Experts of a small language model.
Experts: 24 experts in each of 8 layers, 64 SwiGLU neurons an expert, 4 picks a token, a softmax router, a shared expert of 64 neurons.
Below are experts of layer 7 (counted from 0) of a mixture-of-experts language model. Rows are named gate (a neuron's input weights, with its number), up (a neuron's input weights, with its number), down (a neuron's output weights, with its number) and show model dimensions 0-127. Each number is 128 + 24 x the weight over its row's rms, rounded and kept within 0 to 255. Numbers have three digits each.
Before each expert's rows: "comes before" lists some tokens at least twice as common just after its tokens as in all text; "comes after" lists some tokens at least twice as common just before its tokens as in all text. This comes from a sample of Wikipedia text that the model never trained on. Tokens count by the router's weight.

# expert 4
comes before: " |", ",", ".", "i", "t", "es"
comes after: " |", " l", "l", "b", "w", " L"
gate0:120079122115153142106178107136112153112143142135189141114110100135159113130123114137144169148139119117115131132132107084159145099149143115140116131081124156129122138104097107116088146154158142178099122161094151097107159116106166133132143181097175127164150098108107112136167124113132135105127110112103123158139137144100118067113167088093091130149092097143110119117106120130144116118119
up0:148085149131103118109100146167092119119138124108124110107153118151175145118136115156109106134169157098107104158136145159170105095123136147141135126142122111136128143097087102129142177171132117122115111142167146100152176169146130113145180155135154151123091124162150121105111128079140137143122154094132101140150156109122149159072148128171132122168111128174125144102150122130122103162097
down0:088133096114110082172148159058172125126144110123127149158114125154171137081156118130126167115126083120151114108124119106161136097154137111188138098126119154131115137177108142140120181117120088137121109158094148132145126104098144097124116137141101121112115094112104086124162112134110110120143130162119142120119105107126106151111142109137126169139115119155121143120129106180106165084138
gate1:119123106139122143137184143117112156139106157152129146132133166134085103085099141135135151109086125126088106165109164150139107086172102138105187113153163110111175150160130127102114138161130095151101078119084161091133090125117156151116127130120158129125117118136128118151146160106110162149094149130106128136172127152153130130137150125157108118112128166147113150107133148074122146152146
up1:113096140115192144124168147139144170180108151121163132126149174135096140060107167103092119093165107108091106127110094140140138112108150113147140086152142157112147080134145117123134112132098121092134097145162132130124130113119086143156105117118164119127144074113104105118150150098141136100107140086118135110123148158124125118118153140129141141163121116136152145189125122102124123108141
down1:135136110125124120120103133135101134139133113130095112106144097145132117118111167110142158152120140115116142075155099124150153163136150127157149123126102078119117156167127149139120093121126149085150107164099156123174171174115135192119117126093066112101126127168149133119137113140105150113121134118121153087173131099138111099090123104142137109151162141108085103150137135182124167134095

# expert 14
comes before: " |", "5", "3", "%", "7", "6"
comes after: " |", ";", " a", " and", " 4", " 3"
gate0:122170133123116138169132105133116178101124121122150151119108066169094154172150155127175101143091118084146122108141067141142102162134104084178088152118122163169134181114123114106124092131101107097114124127135170116130127093157117114124094121152152134135120132076120096139104151126125117115152099094132144111113097099118114119135126121149109137139130140140123119116106150125124116087151
up0:145147095134101085161126129130152135115127103142139168143096135109124095063114131117106122104096138198152145158133162098098148134132113118101109143109121133119137118115116121147080186136137113117144109151172111160141131102093139111107122071128130137104095138087118131083127115105122141123137128139129146143093135116106078109083149132146170144114122154144152140174152155105125151127083
down0:144159161121144118155135101125192167144143098134156124143102136116109169164134110171144077161134104142137136130180098153167083116112134121162112110126120129141097151126120118137140142133152123114151134113117142161178107085119128151133115123129090111146135152139081090144105114138141092116093111095127151119083100121162119134132096111164165142095116096130101113105107178122097137115152
gate1:127140136074115117123084117156128071145120117117134139129138148096134164148131094133172128115116106139157157152095147116116125086128126126111097123135113098116114117106095145143106133125154080169128180111144177093138147103138126106142128137136133180089140114106122109196112170125116110113110149133134115124090156097170175169104130124142154135139112114145140123107120103083149136123178
up1:093074118102136138155138141114104144092118126117127144115109136140115115102116119088090125106169121132104122159127101115158126091126084119153125164155140113162130119125123129129091116111125158126186132164116116161117140154152113174167159120124067114099107109092133180152105110149125116150121143158120111107108137135123130093128120098170102119152111110090122176171198124134136121131140
down1:180101130102126100174118144125090139126118072122173146152122130136111126150124160118129096152082136154148165112194144111132135107141105100187139123111080153138117110160117138094125135116134122114108127114102142111145108080129125118084134123088159101123124133157149103093117138118104158179104091103112127120133060136150138139131130089122139100124106153117144099115128117142132143101111

# expert 12
comes before: "-", "|", "\n", "A", "C", "=="
comes after: "\n", " |", ".", "==", "A", ")"
gate0:076144167142166179113128146149145145161147098124136134101108113137142108125143104164092114156157153129144130117124119124127075154124101174165128118112109132149161147144130119130099111120121118171129147134111126148133124169095156114101136147170132106152122138095112108106125094088157141110139157143148076142076139141110124105191160162109156085120148115163099142134128100123092116147156
up0:128118126134137125135094125146106114156174131192119124173121136124152092182087119107115153130103097181069112116154152168133102116110123106097134174120179169108098082155163114142134121125136126122129136147144129085117128113136085122131119115129149114103137133172102091145129121136080147119127116119124130142139121109128119134129100143126159131082149100110130111121145114143119171138059
down0:165104144115115151152130120136153166127140135115121141119121116109132122150207087093118126147139147130113117120109110112111080137132148136153128111133102125134089149165098125160120102132169145118092086085155116126125147138124182139161097116114111121076113154122108142087112058133105118123105144114131134095103120140110136123137156098105099136131147115154201166096112098121136098127142
gate1:115122099129130151098145174130112109112127119126150115146105116139143161150103163123099147096139129120152113057107161135127117125128109087136102101131099127120164137137136173116120141081133120130098054111123149111104081116151146133122102155113106158138163103116134102115142152140119125106141130139146145149164175112160120166117136151103063095121050150115111116158115125151121129135116
up1:104091104088146144108111178128106160124148103165140104158108137121152081141151133133144126079137097115145107130110143141100085146100127155105083143081122102148138147132096135116169118098104103157104110114104143103152133137139102174188141110189158120128139115142073123118126130131123156099122097141106135126138114167126098082102135127135117111109150131131127133162129154103142173130109
down1:123090133142126151158127138128065127121145115118169130121122108113146149085183119146139130102172121130103118129102136130136101140116144154145146170106109063132109177121130149137114097141109109146079101146148108100127162164119143151127107138087151075128138139108134113090166123166132113093124183127104140134148172136098151117135115132120135106118113121131080134166109103172126165151141

# expert 13
comes before: "s", "ed", "ing", ",", " to", "n"
comes after: " t", " T", " f", " p", " g", " s"
gate0:102124110186125148109107114072115131130121124175159152112137160125159139137160163140122131111048132093134100140103114129122121152130081160135161127133138134141174144128131151131143092106130060141118121125162126120121126111158108128102153145130106094129137124108123162142097084127164127171172168108105105177122092141109128154136150106114118126104098149126119163125123098109153122137135
up0:106113128127144134152070156129144130141099144127157115144187120141158127136112149150097098125104117109115096099098111138106141144134117114097112164098150134153077093057124127130091121093098131161117121178112150077116125154143120134175128123132138127120185100158120153088164112119129115085132187118113123145142134120142130144168143148122104115107120140128132107131125132100174132120095
down0:163134101148132084136156148129131118147131122124122137072086099114083136126126104100117113118116126119148144078144119121115180106135143143108171112098114094127120102125129136134141136128112124142121111137109133146107179115151120123118100109165144103119130157119169132143084100126165156126092108120112149099131155120128116088149156102137142197094111093120100183134148098201145161113126
gate1:141114107118120177118143148084100167138119154165117144106114147105167096077144149186135116164104110149122153157117135125133138126178129135122164125106131094141104114136111128153181148139106131145139154120148120093148174135140082095140139122091116094111105141105147078145112099132167125132108113127115126120103108149155137106111105130151170160111150144138123128171106108096144088149083
up1:165108131090140113130128130094123060099157101098115133116146078149157134129121081166093109109143107126153160100119130110118112103163137177131095115163138097103130146115138118142110125147087137114113157138129126157098138146117135140130153150098159172110143083164107157126139114067136128116110113170150126117168101149120136118099106176127104132119180113123114144162134153124118122162128
down1:169099125126165115141074103103083132129123114146140132158114090107091118166154133095156111125153137156105102114137124151142122146101092117096117139111105112136126147107125201132106113122098118105137140124158086175136132154167133125113090110091119106156144134145161156117091160151146111163143119119138100116167126150128126138111127099129132122104110096152076140183101115105090125095136

# expert 21
comes before: " ", "\n", " M", " S", " B", " D"
comes after: "\n", " ", ")", "\"", " 0", " 1"
gate0:106151089120156121156128163101146190128127137086102121114202100120109131101082158107108145133118127112149140156119163129140101168158135121124154083112100166155147156145152126150086144148112108134116144129148141135125131125100121136152089128123118132096095130144143131106136116098145137179113113115111125095183121152117148091114151092147131096169165134109113095131128138144140177155125
up0:121130109164174074101146107149133102145098162121136107122125121142129127140145143125182120125117137112091087122120119106130205112103151143094098135116120146101118101131156150144109123097140160135142086129144141121102154136183084100165113085166113102109096108160137145128189119124137145123100113145174102120114164153138167107101131124124150094102156152113134128115106145127115111130134
down0:150151156114129086123110135116102137151155117146073145131110191145112123155105145124063146109115151152177129086122137131114123148131129133162134135134124142125095137155104125134100126100102081126109158164145082123126098119128119149135150150118125136145161058103114109144075096134111127083131137109139125132157095139106115092139120141168115126147159122145173141142131173117144097088117
gate1:074143151147139092085141087135109146127088117140113128132114106144179113121076093129094171135163129112124154102117114117142100145127136163156122137126129156127116160117125081162156142121101112107139135084128113112127118160140134164138115122107147130113140142134126061126109090131149112100172116129129143092100102136131149089146165175109134199120098122107124158129121116113117094133163
up1:126122117094100125124129159083159138160143107172133153121150093065141114127125092140164133114181135148072146136151134130134102114150155099161151143117113086136130152153088107115111076127116163094171154163123159131152138168115101137140137152109104125126162120134111171161105101129113143099139123101142135121127144138140098105196128080130130107115109143121148115132139121110139139149162
down1:163083156140131114135112110170120114112142128146156104108104183191084125143125140116135133149133099120143109121171134126098130147115110150124109130124122155116108122116100112156175170095126134177100101140100125140124124076101107131112155096130155136144149106098138116123162147148103109089132152136091143134140145094137143134121083135166122144129190134114101125096134065148129087145149